Below are experts of layer 6 (counted from 0) of a mixture-of-experts language model. Rows are named router (the router's row for the expert), up (a neuron's input weights, with its number), down (a neuron's output weights, with its number) and show model dimensions 128-191. Each number is 128 + 32 x the weight over its row's rms, rounded and kept within 0 to 255. Numbers have three digits each.
After each expert's rows: a language model's description of what the expert responds to. This comes from a sample of Wikipedia text that the model never trained on.

# expert 1
router:146126128125127147143179156162121158144237151066168146135163137140142092182113111154030145108115103127130133090106136149135105159172148213125112100110176129100125193105102093145141177160085150
up0:149100131138074169126091156119105132137100099156161103164096119148192179145149115132100145127184145162177067067095047127038144082163162170165172136102096139087177164172075150094228167218153047
down0:080190073106140126099103111186119151083147130083095208180141155129093095132093156151170146110127140122087121126102146124172093082187083115100106122132152108143111126169089108177132141124105193
up1:143116081116070118091082059111161105122102144138153083150150098111097136103123131099092070100176180164155158162141095109166081091073188144143149113122161124103139123148116154103160130109131102
down1:085078121105102153093144171168102126103191104134090112059110152060154138156154087136155179173102100143084083086118136159111150158131107160136084141126123112163135169086072133098173113163108106
up2:114195103117086118210097082103160110144129165087175193109157159102142159131084107132097132126117105107102112114072107138105090157083110112080144114127139151079095112101093105125122156144137165
down2:063157072092152119084139071156116163097150160137144111149113125164077164146132099161174141122110185120127203094144093073095171114136139108139120160065048115119147111122158113113126118146082145
up3:091136120062107158179127147096090139115177155147164058177105147074128171129116140111102102190211090098141129044081113096130111162122119162092079133161169154135122169128101159098216114204125128
down3:149134104168149085147113082126127147090099118113148079152052124131124147075174123150109143118076149141143144131091164115114108078147085123100167081100127140114131131110127120138126223140079183
up4:107114095122118177101123123053157113066146077108156107148116142141153165175097126062143165102125143106171141139073103126126182082154102170140130116167154086136104204174143139136172175158149082
down4:075163169137139151124140092161155205178165180126065147184108149122124102151163140141135103115202103113087154104188119138182133127134167133146132100114180129138133103118153131115118120117144128
up5:153078091099126062137154124120132089146191103149072169155215088096082126162090148160119170090152142054136159101124081105124145120185094104104141169134120159104084111092097057158158191147153116
down5:116156101159155169075067167104119156188139137141154079114147116109137130123184187118143178158096154116119068096125161126118092104176129111158135143135171096088125154092132152154147076134145195
up6:095105097119172045164095046159160111163128133115118088133125146151117159169156111160154150134123117074158132117089134151151138151146170125063146087079180091145131189215106101158165107187097115
down6:116085130068124135115152155113120190123158195101081097103127120067136097133107144124051155137150160135082163118113178095128094116081164135162161161162110089120098143100087139104097132142152132
up7:151131137123121094081085105140143144143087157093184121115155177139161169101113144077179163146122140110140134093066106081175156160143114138122119134171138157098138114103177127126104145128115071
down7:099090099120113145158180052112146162097137108091139117115114101172145090104153155157096097108190123117112131155147157162148149108099142107134169155107110146127078140108090121179155066092145128
up8:099134137138129174130175134125088124071132106095156136124169155088170199153042145097118112123143175144107145079091108125181126181126166141177165144137131144115166143129164121143163201102112152
down8:204129116162151067104114053111192096149114079209118100107138146089139184178126123098095164135125138148141141094138091108104155126156116102141118192096207181155096192106143126114104109179102056
up9:139126097130148172118145098070089167181137112202119151078128089150122151144091092113096127081131113104120117108151132116141153148138149110116080116104204163090130157132095090123110135094132127
down9:102181127172173112161162139116171080137096179113093174108125102135078094149123162136161136111075142089162159107116080152095113159077133133130075092148150084114165097074165146128187160116107145
up10:129116100117171138143126168124163186160116003106113055143113175107081208116125131157152138118136157130201093077087084159174165126146133107158085118093122122148102124105168167156102156102101150
down10:133130127139093095127098168151140134106171175100181130073188144121130073172169154118219039151216145086158177160154167129173085139093160144085142138154148125126137100141108146158116113069135123
up11:128123132087122119126140181157167175147103102124133107182153096161126145155133146133104158161111134111165164154077121155121106107141127100075137131078088119110111191173172166170106106145133184
down11:161153137159145176108085187119081097093115164094059148112101134138104141156156116136156135134108109125150084122142099150145120133127185143123088124081129127100135104135157110092135106149114126
up12:100120101131129130135121071141074166121127121110121164114190160147125120175096106074135123129118136147140050073120141144137063131115118091164109108192147162118120117105112158094145215105089125
down12:126133099125116156097093097126161163154113137151108138104166070188126178132105195120142169136195132175148192149102111110102091170136130159112114142041069109066110123129165147120084112159145101
up13:118128029089056154134106120069172182138110171067153107111124132061121147081143151139162188191159089153140170104106097100123092137118186162128124167208174102144118106109110143052145152081158157
down13:124140092187082113176181148125099082153109085157120191168090094143178137131115053115085162094087131201126157152120164067077110110121118123110078118138119078154125111092136122155127082189118153
up14:091120094174128115122138091114165152104130125149094155186115192080093114137109138105112105130137110113136078131107131150077098137095090111104139148153088123125136097133133153070167161125167118
down14:064132167119124089085104155102091087181091071116110116193144074139131172173140173184151148158152185186153227175159131116153097140184108077122123158188082113113123135152108136159040083074145131
up15:122111135146120181140114104144147140148145063111068142139107100162125139156117115192138210134159127135176118096091129105112090164142110140111155109154141159148178080166135126062106142179115122
down15:108103113122122144167121058119199139153108143112160060134106128100139138131091126110049089082102143124134115131134145132090183108118077168182042103124123087142110165148171174152108148111172130
It responds to: Early name fragments, line breaks

# expert 4
router:160128134147129118128167087167158149140088103142094073128105130165167161095122159091145112215164176166181144178117092104139138128134142119138136160137100084072081115148200137105128199132095117
up0:139121165103077125091116156149126121155164080153132098126127110131142131170130144179101132152142153058128149131114162140078131136177077149058127106127084140095082072110149099061169108111130133
down0:103195088115070070149182107125162136099121136163184104156113157143163136075154129097115103095104075157124126127116028123096152160080165118187103107151106102142095106127165152180080128172181109
up1:145122086138088205122214128094201104151089087067165085139091058105141113102130161117106193157123157072176105124047121179129109131115179131121102057155094122149103166098144080122130171073138148
down1:112100086108124038123084102102108127133162131126156224104203182051103132079195194085102095133077150167158131138178115125169127099053122066126143157116185135134131129105057119167121164147138102
up2:062201155155146213102148134175189196104189123132148149172139113074134168188117160180095122143146107142067113122123081083161094106069093163130089180129105135086118107137150106108116129142085161
down2:137094149090090085143117106179118097175095116079082148072090095032103119073135158069150115078156148132133105133151134124107188171126116070158161110087177133145144134126102107091155138046115089
up3:123099081099119151151123111143136094119122117165118135098112142113098164099080130050101198152151157122148173115126060097106149145171198167102168138152167132151104151145169150121189161133176182
down3:148135148156144155127107116112125135145132125129066096150109111122200148182112095196111050115067072115149099118093168113119056124125089107096161132133128192091102138135169100162108104129168067
up4:106199150092144124140146151119089099134157169169099133060139119132132072078071105134146086107072165114106177120136085039156094111144080084147118153143146106172077099102118166094139173106135120
down4:137133101163113198148138052177132172140124124132144102122106111141104129153069117132128089120192147114138137079116128159143166121160158123161118130111093147066028150141087156162127143126088111
up5:160155133121182144128139145120089121136133138110193167097091132134105192072091151115152103101126103101087143092087128077172099091085164122138212192177079136159160143150149162148074099144115114
down5:148143140112168089124142070147121155195116156123125091196120190069119139149116169110162127150127117096151108111132123113113111117149121126148075125153110096122136138103143207013154115113107086
up6:091129079108158123106117120174164197095116130165096149139108163121144161129114125095122139145192172111143137112118083114133063154135123146096136190154135111085200179149160192140151191163114111
down6:101150081124127107125172167159169079176122084146119109142193125153154120192116139132100132115152130148174196108148069133090145129111141129117098088114125086143156148103150100101090120117179089
up7:142101133091082139140117152135180162121138107149141107204100150050145156127130164138145141139199108137105072088076085058126125105122195136151138156168076130161148158094187160084148142145132095
down7:120130101122141133110103178055132133132095137109175108134151008166169166120102168172089196130062163142150153150137053097103132120183090141128101147169055194146110214114198144104129093124106084
up8:155185108098131147130109054117111113151118158105128127111097131163169135147005136115139120110115170127151138130129173139111115142150116172131144168061158127124085136151086157119133120181130109
down8:077155093109136131167150155116089089130149162166148156132090156110109095122158141113062099067121052115120061088138110095136170166128192131132164123111125069111161102118167067061149114149085123
up9:110167103138098147153107125101124155151116100141121153138115151128141172097087168070123104098124143116142148136094120084115102125101111185120151144101165105173134193132158079106148198143146186
down9:076135150129149122115083145145156153141113113164154105146083074135095074103112056019144130156084172105110111121165087117096163129143160107105113142149096113114093102153121111112119086145093068
up10:123188099036120195154114191083137121149143160137120195182118105132137124140113208157136160144139089104150132163067162119168128091072137141146094110198113127162084126160144119056160145188118131
down10:163128148162150181163092090129127098081095131167085058078101135120113134111127085146153168100131159156159093094148099088102173166168104102125075172136081120103158150127092135124081125079158195
up11:092134155131157153140156151178136166111103085157148058163182096115173147144080134139164130155096146076120147100089092096135134063136104080081146153111153147180104159182149066107129132116085158
down11:135120158145114145125150108124136090121141147136091140079140163062043107142168088146132144128156121088097153126120160131147126092150134175152105138099070116144167098104147134156137156113193162
up12:111123125086125141156086156120141063176119107109141119169157092137182162124127113084138167125105093159123168121098071194117113160176132115098107167131212077051183194141143139192167103151107111
down12:139141164079134169125142190114079110104165137072127079115128136138091117157116102150137142121154082060165109101101118067140116137125070158082153088152056168106134107099141118125149109184097130
up13:148131130104156143184171105183106165196157127150156142108164193092190152061102115102059096143147101112121097136098072138164094136137153121127056188110128115045110130157122136106099181108116179
down13:186096107164108101058087125135086117104102161096060122178164084171135162196167062165086163128040168162149177031170168141130127116174108162151140113141156156164111122113160092127119112161123086
up14:147175148094105105085155130124091145125116121146152147104092126106150141113143113093123178111170137121149085120128131104143070137129095066124078135173168162121091092163098116133128134150063148
down14:126080119137104164112145109071158125127179137130084105070124163146159113178152198116185115143201079098124132130095165132084152120158182138143136087054110079086153151126114117084103179138140145
up15:167130125154097135155143101165158184109156142134136155151116083093110164098131181192116153141129106093143152118096098099127088147081137085101076095163106133085075117160171087107125096161128162
down15:057142125145099136117187117167130145111126104113124107162093167206108096113152087088155113118134207159163081119144117114140126159115092149148107125126156082158128119128119172118152139081178112
It responds to: Word-final name endings

# expert 0
router:068227163053168100184105077148130108122156149164132150114116163141119146156127172141107142131109154063150113131101109077093171130137188130154112194161110105169139106167114167108106091149133095
up0:120133122130132154159139101132089175230166145122117110151110133163178112150115087120149136110107142118090160134103091159118095121138217144088122100141092123120155149181189091116141136160074094
down0:132093162165063088078166151186102151107091123121114151092162102065148151123178174123101101140189190190159092122139163084141132134127111166176122175134194131138107147145116163120087190106121164
up1:062115134073143105156087132113097100119170177155135118109144133118151187074120130074114161136174172112107102106103113081115153083173120171121124173112158150098121136092154135100128150159170081
down1:156141139168077159091146099082088124150122120157129051146182124098164124162208144126175090097154135100139143141126130193205136201100111180169117022097122147125178096149107115160083112067110194
up2:151164098059076123208123100139107147187127178173118125111166158135144133120086171133127090117142149154117161081110118062119159172128173155136108139173105099134088160201155156103112118101112106
down2:155110148115100141094112084166110121125129156142114129149156135163097131094150079151099044127124120126135119150197128186153175136087101138143135036141128077119121068115189179162082054157137165
up3:111105141136073079207106147055154126152161166101198105123110138162079070109128146118162110102149124129103154131113122168124141122127189172106203143098169117075151169168148174102153168158148167
down3:145090130062139116105099112087143104122107150107080135132167158164121115110154152096144110134169122110213082125137187088112171127092089181094127118092138156204097141110135137139135149161167097
up4:116117110081164144210144123104147129114130081126100147148117135127108106137157185125119165138147133142129150138133123174174129085123126097097155116134092149158162165143164150182162138099169132
down4:144177104138085096087198155143151155105081160143096083112064061175139201175094098172099138140153060144102113134153102092157160158135095165136104086128215095156129137090101089149137200126079107
up5:105155128134140183139090116099119153182171160088133154115129133119137161124097126119130135115088141151101128118108144147140135131129113132180111140234138140144085149098145120129181157091119121
down5:196151123123111110169129141196116128141180118107093164132126108135099095130087138103085146149150141129144105203098122131117111123168185190054173135057110105102192129100159160096155217091128120
up6:138162109070110146135108143124129142137156134105153085206143108104092141159122171126128163099125117124189140120151110109178151146084175069076162175206136144116144115135135162150172141142141155
down6:191107142090166107116165104168120118099145137101140107157143126150136154135139116144097137104161208132128119177061128089192148144112057103081139143121116185129173139091151144059093199128152086
up7:133155138099111159198109152141122129111128163116131141222126067171130144221117212153123156103138125123104124106122110171120150131075178133078139138106083134132128138068154136129123143138224167
down7:142116121180176108174097112137155094161171145124132177068106095126154173147219105145105136128132107092139179135145127099159108157111132090146084128198137188173148168142087142153095199126132119
up8:081175139101127144173104109108145116173132182150092124128159095126094114120099149103107173122163165080142191117113129157151125156080125109132115150147109140104153114134115103090110127148156098
down8:174175142148145151111096136135075127036134149099115099119119115166124153169111066116133070093135130178129113163087140080150124157164134158177114170057142132136106139184148127176057185167172078
up9:128152114135131090110130156151139122098076113130161092082163169104135119131104164138090143186175104076169170109081124139163125135142123126114118131116083072054104113120117135183177157115108109
down9:110140144157107123103126106132088104169084101128135121086124119129143104130099112124093132103119161145094130138131091128094094123086098089131132074046122166113078199123078086135137118113082082
up10:118102138110155099102123142135106144108144177194097140152129174199173144175115149105068093147152133114179091138129092046107118164187096130044141175118145135094140118123139154122155121141195165
down10:141102145138166116153159127129121189163171103097147136161105134124153124107158159126078071126137155088121150123196132114101126144074167146147118117195122107173102137115117147122105088169073156
up11:101158113107150152191139159153137101159082137160140146135089183107156084138089204107105133175125119178120169146108134047112112095146101088147137154127117121147128121175165125098147132096136084
down11:153155161116145153117144106097120134152123122130093129112193139090128090123120179091113126144149108082129123165110096133092142128126095089127130126114151128136160103147183152091102203111164106
up12:158156074182076144142112105122107173133166143160111206100158129179151116146151092084075161115131166130108144065123079141082130148177109212108133168151087130125113128187186109171135107144110146
down12:121110081123126114132141188123167117173129130142128144146124088119140170164088126110162155153198062150162095162166139094130130135051109169177100110230179111136136067167095140149133118134143116
up13:139122112097178084144099137094157190198113087135127151106097051121117152206112153143113136161131127148126142110141138114162107151125155072055132133144117136174130074189123115136143128109142149
down13:162109134160083123079178146147091115118153161107130158139123113126143139149094166203081144154145141106136119124109123145133112041101058153187104141167108146160109150118119099152147139114127117
up14:092123134097125146147086179063105141119125143177155099129123148179123132179095164105093123108137181118119149139109108106097117121149188102110136203038170094041154075133138158123114151133124126
down14:117113126033193113153128134179135100101096107081133103101166108110144147141141133101190125110133139134143107158126116130139153177076096178183117108177150179149089076195138126204131168132160158
up15:147181121121121155139116160149150108100134176140193170086145154144169130157127170114088138152146150111176153086090135103151129052126077119152192119138099119127089106158130140150119163137131083
down15:164167126125106134045126127136100116178144069096161145104151157169169127113108156122169134188136165129099113125126120125107130144106132101115129148093121104145068157152155104061174108119127178
It responds to: Commas and prepositions before places/dates

# expert 2
router:095035121079150145147170146064104094130131078180102118139119123125131156144056163074158177121177137118133128075082106138166146142100128031112115151102160092132135153087130129138151198133159159
up0:168133152155151145130113100110077140122137147088126154131083104132183208137103135077080151141158170145181121130083133059124102105156158097028086205152102085078100163161123165084122243093119145
down0:148083140151090109078118139154191187177102117109099097135135088155096089119149158218157087064132075081160144142130123134202194079159102141144115117080152104097057133099144140114098093111196128
up1:140123104123132140106174113093123137166175141162120141210179176060137130161109149113155205061162124100113095136098122129151120154118195165109120101165169136163098157167118139096162143189156071
down1:145102140055120077118101167188089123142163145105173121115084122135110096091189111120150135160121153107169123105122131125180108088073076169150062094120151107180135119076162118173083129092106134
up2:127115134121114083146075111140163167115159178081108123138215114058216207190134160113147133177119116156141151097120110126107122127139131142099155066153131095139096161058131125079131159147138074
down2:104133168136154170159189119119141187086143126116089196140104102125102117133159122131092091111110138075170153129120130122167092137131139101075114138118160121175150151116107108174169129108165112
up3:105097154100092162099053108159154069144093153192120133146101101114161175138120139085122137134171138111146112070120122103108117112124059085134187137084118101143085166116068100152115107185140143
down3:093190126137096137149104134106112149090140162123118150110120116153107130109161158111084130187087126160146140156118123102133133121119120170137144133155151161138143124122179128073166137120103129
up4:161075111114133146087165175120137089077130081108170190080090104143097190181077145126125106138116118059153161084091152141126158149090110166114096159097176096104181155078128117087190164170115147
down4:152135117141123102119067152115102094131158140143125152173187149100127137150144127118145053115165055172088118137164121178106121101104123175149121090110118201052125144117112102212136140163132104
up5:093077105127076132178134102100134159127095140087072195098139098115160167193106125114086170177226154109147143069074095143125072132114092182100115055125095076112146127134145136134158182144129092
down5:121131167103187095142144132171137130147128145144090145148202180122118117106074207155130184125103125092126121208158106164111127175102135111124115194052212129102120162082139138118130090071163162
up6:088124084136103117151095106138111092141131117092136100090098135143100127151138135150107167106141124140135104112094145130118128149124109140115108115117162103170153121132125102163198152169133149
down6:164143175107163141164137172111113115077125133163167128087170163104138060118126098118080182194144146134088117171129189133133176142117136131149184126150130113089106100120105138124144154172153115
up7:118123122101167124150162137115120118130158128087150127114119117177126157169127107153152133113112211098148087090099186089174150119118137110126062091156127117129155142113174153065105185120099085
down7:146092111160144135160132082162079118096187138130134107151116164079122137110087130159131159082070094145123097090149173174083083080145154102158136134129185092097138090165117133205135130150135135
up8:203071147077150120077160123165151111123144154141121134186121141146118146115080162165166130109168146078128134100108066133199108106116104095150121140108123113167163125134114099098138135099121147
down8:132148117140144166109076176104118132110114100126087103159089128142134152146129109071141131146147089137107109122175184117169163170083134117174117188206145146195059158176110143075141121129132195
up9:112115102121084140110115187133169115136110058133119126096095093156086154119090141127090189104129109114123101186119068093169105120163155125132140139121154074078141142139129195059205210121178153
down9:094138129106099142126070142205080132175101116096154158154082129130093116176136176149083147107134110117107175092101202048081167126142144119177156183151107115087155072132124111171132152150137090
up10:071090052070121167123091130138124149146067113127160126144179194158170096184089115163139055143080148101148143091100111072166123106143102112087159177109160107087120066121132153115135161118201132
down10:070157137118110117153175098108144148117139106094115114158111072127151107077086152128099175095117138159151172168154141129062172046117112114182115117163113103181162083151121111144140117116090091
up11:149117122177100142130145134074114128100169155048089108130168116136214165139161132066081145155140115130172139103124115180096156136117200087137063138132113107158178111132135132126072114113168123
down11:130109106167113071116085125114167163137132129177181153190085117175106171124178061149122119066077127114158160131132081105168142148169122120166126130089107126122112104079085100131100159119131079
up12:121109110124064111149111147132171117138122106074171122118074117172119157178106104149056156093151185137073099075097116121150129136106143068125147135098116111101173122120124187076142231105119108
down12:119108138124104133085104122155084121075153167160141132125110112080058161128153116143096160164150113137118147185171160102114151146141132109105155158210093095174117133195122089152132107163151106
up13:156108094107156078131177140174122132186090119152091125143214099123138199118107127137131160106123117098130112091146100157083131144131169161164174145097152100147096099100173074131105189167129122
down13:180107109114062153107066098054135120054105172177119110166112126159145089147163152100070073157098191176128145147147105110162111146079142108063059124129080142141155163112103130119133101133135202
up14:112136047090121158153130138073114122137142142154112152170129186143089117120123149135135144106169136134124149134082116101060082121140131125141098075147102102047133112127182198063159108091145095
down14:152157089119138092124177085126115178137092132080037169111129050116141112037105198068124126113122141140185140113132067112138189132105137201047138127095172122153146124117132171088115149124177096
up15:128104125077116078149119142100153115122124116130137119137157140151169150129104133134156132063156189054117134139086132117104184101178112141128115118132159053124102149111159138068192195115141131
down15:106150122121125151135126105144112144111087112097125126117060072054117087117175116031139149100182105152126136157095099084103121140118148058123183156176102133155179058129085115150145138143093115
It responds to: Predicate words after is/was

# expert 3
router:061176141080118143121080107100099134179126126170081096167176130150123127136159199145180123097148164072092127123098120089182090122115151141086129119199120104139113112158110092138172136107181131
up0:140105120141138201112128222156182143113151072136199207146119152193100125129114154119144139135109131144120105118117168127160147083111107142148013137169131122136129117116166141126126159153166127
down0:140116109151100131175148170156069100108132151128095061123099084117092061126167130176134123128133103168159163122114070138102085119141105160088186111126085107170108108101113094116191067079135119
up1:112085152119106119142181141109150123138144144118115101126087125121127126108096101156072198169158138107173148034102042059126074092078167132142111063136161113099129182120097130068071131142116109
down1:086179080158147090190148135077110197156118129155153150144170144083139103067165153054198096122138129086113155202125176104136166144097141188129128108157069148151173099167144102122108192089143068
up2:165090163099070081129121137121134119156167079142107151104115124165100126129073100126051152132134125134159135088092092125108104069177130153082115121115118147145081159136121106108146151105151081
down2:112178113118180139104122156114141095100147093148180131180110208143148124099090144182114098140113121101178112149179128162137111156086094109176160166104158095108119120126089154177125124128121225
up3:062157121145125079130105142177114098174125124161122088108128173143191150104134176105122203078076180122149159045101058183111132114105117100085139123122106106120193152173147174096105146168154118
down3:084164070128118185170165112162201147136092115154167114112133176135132152108138035098114129035135121134105126111112135075095145136129193125189151145094149105095121104123094158167168135135096111
up4:147115152149089175134145116108059119121141202151120147164238130114112155106156193058145155166175110122165109168093149070113105135125144165097141094085156130109086170184189145095134128071157064
down4:132104133152151141162046162160124145163130117144166105175119114127126099137111086109076101191118095101070114165189126125119087078082102137165082161098166159090155143080147099125128140074072114
up5:145147086159135085088082112083099116122147159110145098134128131165209177081120073131063121159135193091138173104122119115101120138108143140129151161147103143115117149118200154071162134210180078
down5:128182149151165181113114097115155104141170163108141096108167153145075058094140138156173166097193122144116137166081160154189180151106180115086096122090102094111122130158077149139144149118138146
up6:081121144114081081134098110165146128116156155177103115181116187136108138091146149138125173132160121093132137133123091074119090120146110160105016141160152131109145136176121152063151154109178136
down6:171132099139118181174150091120192171107133123103121151109142098130114178121109121196162125133119095143096132092114112185116168175108158123101144166113112130083144178148102108125136141078140080
up7:163088146112099090143134120178136090118126151178115145121135078133179177157137169135085143153166128117175204142116137072097068090165132196140165167148158137117089160184155112093123173159127133
down7:150166156096083076118101167126121099097110133096070112053121084140140107170134149124166104175202153137123104164164107154158185112154042188094099100137198123119131092139132101110131139128127109
up8:113085093087135135116138172087110119154127145164132124170072130154135128083089118115125149122094164076157132117117150125142127128100133138078124058173115111132126123108116100112186153171152153
down8:117099118158125082153185159122165115118142040176060162160127114119135151173157086079190140119116130136112164092134094102167148129169117108118141125052162170172164143160112111140103160121162135
up9:060137072144147185108161082148171153132160193144089108102113109116113186133128137107106109157179168140135098113117168053106090149118098149077099056205105070155091121126115148085112159092142054
down9:121128146152141152150110126120084137104168066091087149156129125122184117107083144147128209091071076118117149153135031128066118116108145103200130126150121142090087101181141078154144085179132036
up10:097122151116052145120130133131116143147195184103092149146156174197164110163063166152166110138138141064135203125154089085132112136129157145126148088102198133124120157078148122125090120136132137
down10:184164065120166166139088089127201129164076146062126116114117081115144136120142130095146087176135118145104057125149108113132105096058151150049101071152098140132182087172121083166100125180164123
up11:127122097141127099101163161118158160134173073126095105120148083134079201155094064135111154181174115104151040129114046123128097142153103088148126138128092066134102197158141120106104115101137160
down11:093135076134165168151169164135094153131131144183183123147138166153163157118074137133100125099108115151185116152180153128167154116113136122159156185168175132126181078111117131162161142114105089
up12:163114116175078122098144135164127140098125130161121130101108138118121206078137170113072166136166181226143145143111138094148108114138120164200094122118132116113105135126126179123125130099114088
down12:129145155157143166157110083119131118155082198122099094142149119121127135100170146143128161100147155091109132169063120113126125129153096101120079122138115102159109147112101159100148020119167108
up13:136133101091079221158121138104076089146115183132145111162138174059139193102115229118058144132098136183138170121117143121090145139113153111142126161137110127113100150152186145116133148113118035
down13:136135103136117125116086185140161118086104115083178132144113035119091144182051109159141148101144147086127122164101135151186066102141131106080124133100166134123084091112041131171141148069149104
up14:077120128080107128188089074173134158096145135074119112079157117116105191163073162169117165147156147162144086133134121120136131122114088142066065150124131156058165119063141105114080134104132110
down14:130149128180136084134117122099090138141160134114130196100064101148099125146154110120094134110136108110120112144206118076167163082121110120179113168099166132180124118149081122175093077099123125
up15:140105141099096154157066153134098149193137110147151174171185102161110134147088113118107164117235148170152099090061123119147110196179103083087075195138115147094118147183179179087144191129139145
down15:133108117151098145126105110142168134164168170153138182115150070157117115101072139135102109102147180165074135171114165157132119080177129091159112139162145130140122097091166098139143095154124115
It responds to: Conjunctions and paragraph breaks

# expert 5
router:128127143132047119115075155108091125137100128100190122142179121106123155153141173146098162167131136141126139117144104119110079115129121109123109120144132111120207085154164181127153085133171134
up0:095130144158115101138146156130188136119155155116165093141157152143056114164094130105121126181183112171137087126128192116164164092100110132122178161144163085113132104100156160053131145154154147
down0:119130131119141154148100131189074084117180128083147095146100120094107138151118124114102169135146163132110110157129103079100152091127119094161137114110064152129162069133155159102147164170108126
up1:132122118107089186153085105135115171117186105147132179116135090114112159190141162096145116170129156104109143154143142134151119160115145146140090133121115148130110079184119100163101118114151124
down1:108143104152110104118174132094128073110118093165164120116095078165129155146120131172148120147156119175129129076093165098133148088141107139111121138125114084103124117101124123147126145083115112
up2:141151109148160164120096100142099125144125140137129136065136186127186148126079134118142127149134149137124110139120096150122131180164149106144055134139142083112102101174184176125098153095108095
down2:153153157119137102099112151165132095121119126126070137153162076157168051170158162102114132094171167151128117145083098071115114136097092127104141203135124128127127103088151125145118213109140095
up3:134072096146128150146120104086116179166121069119161099150124141112142120147126110171088135148179140120128135134126112139167119116116162136091054101130091094139096082105122113140110137050118079
down3:102131184097116082148127099089139093099130139149115154146078114086130190076101138124136156083081121111094116122152152139118137122073125142140129136144145142156128108155122169091043140239126105
up4:128071107145116127140133105148139141180171124123028132167129098074127145153093198067097196118219141113155189105088154186111110140148084183167082085185147065121147140127132134089178140036166118
down4:154138143131185165131181151132119149182123159062107129110124119090087124155156104119125118116133156064122105121083176173146093125180097130114137175110156134169095164129079120059125157133113015
up5:090140129144136076128099133072151146173175074152167202109100124117073186159110114126100191154125159117092141102124070147108083088159162117148172149168194150120110098216072141113153148135116092
down5:173089174113119139093126123136120122120134120113130150158171071175121089098117131146124136081101085138127051099163122193129093146093065110137081119137182169147065137055136144162101073140082166
up6:139148185164117196122154133108123127103120182116108136130106133164139141178061103140146128117082116121116141156110058113157184178143155111163135149093121087177116124129169065111147158146150063
down6:111086125110134112162068100140177132120104105063130134116166110109139125119107163115090112134164184113126186116078171191150141203096139155137130106112174107171090136162192122137119239104137206
up7:143078077155086175154156133128092138191183129131065191113187105082152106103113178118087120138168116048142137071133102161137093069117115093117140101139168118102145165118100106111093155102146117
down7:169098169113153090096182194141172103191094159105101138143136128108137149138122128145097131149104095121080101063157089187143150081156126164160138134090142153108093078078126016096127198150087082
up8:190102108147176131128124144086194161164156063162132149104153120126114127136118110068116187105138180057116132171132103155105063121143107147145059122146143143054112156147110076090140135075138127
down8:167161182081169113154148126132099105130120120102059088110149125214125103150100134124155153098077094148145090140185045146106131122065150180160186124111136120099133142060095142120171071110136103
up9:143110049133084147127134144134141138137130081156151089212135154123109128113053135153107161137105156164121124150124103072139104071133123112159117195128152113085146134119152176140116149071141141
down9:153141137118139164132128105144146154135116087104157157103129120116137139076107105111129143110145070100102081154098130224124083134118149163108132098131084157095109098150147156157105165196083157
up10:096103146159105122116126077093137092119107141102094093160159050156155101150063137110084142151147180083131150130137106120153136202162119074186070123059116129111111108101191205067150163139156120
down10:091160112130180193148101104150073137138142137126098215088075137133158100117121142119132121100133092127097101163178167169179111133157146166056164129105065119164124092128120107119152073065096127
up11:090103116123092083142147151129120156137087128109109116075105133058089161171113133124068180163178126130162129079101101115100129153085159164091072135132163082186099109107085131131116122092142144
down11:143117142125094173146193148152089156133107129069117117149182142092111101129150150115169100148124122151127138132089134199074106101180118175104090068126072110060117083158070074162121081129142160
up12:137128123173131168173233169129171170178175188160120089174141091141111144169109125089072110095144078172092172131124129174143053122087127173161162127171150095127032155150160074125119142085074063
down12:153151159110133126105071168130142103183100128123107139112129096158100125113141129162110154122165128079115100080165148165130100131161079169105127141141057113135159130078084149108167129163148207
up13:176088094130158113123211108192120150147158100115114155133172120090096148204125128050141130151122128128166177161099140188162097176160140159149157145157065105116096154130186111144134142137112074
down13:166148112111114159127161159091125117156112105128122106172151162122120162157143074097120084180203123124140143155143117152123098085090089109141130088114144137107175100076112150123107159146177100
up14:138129091147096169165211093099119111184119182159078142126124154156124186134128141129137089160146166114104158191126137135145128145093113180131125060159120075136144116100142096121195126124148110
down14:122130137142143114124132129138125169112118109114131130114132135096101079167148147146096187134178089140065155061138075091110153109132149116103075108077166102088112125186106136140063112094108110
up15:103182129161108157077112142142058113104119172116119102160143122103128144165082142137102162132172099117116102065114105105140127102152121106112085179131134148128141096077161141098114169128103139
down15:180140191114166156054148110122117078108174093180081091137101125150136146146097069144133056097151200156164126082099186142104124175167125094148096136131181112156095126170079112078059156147145123
It responds to: Determiners and field colons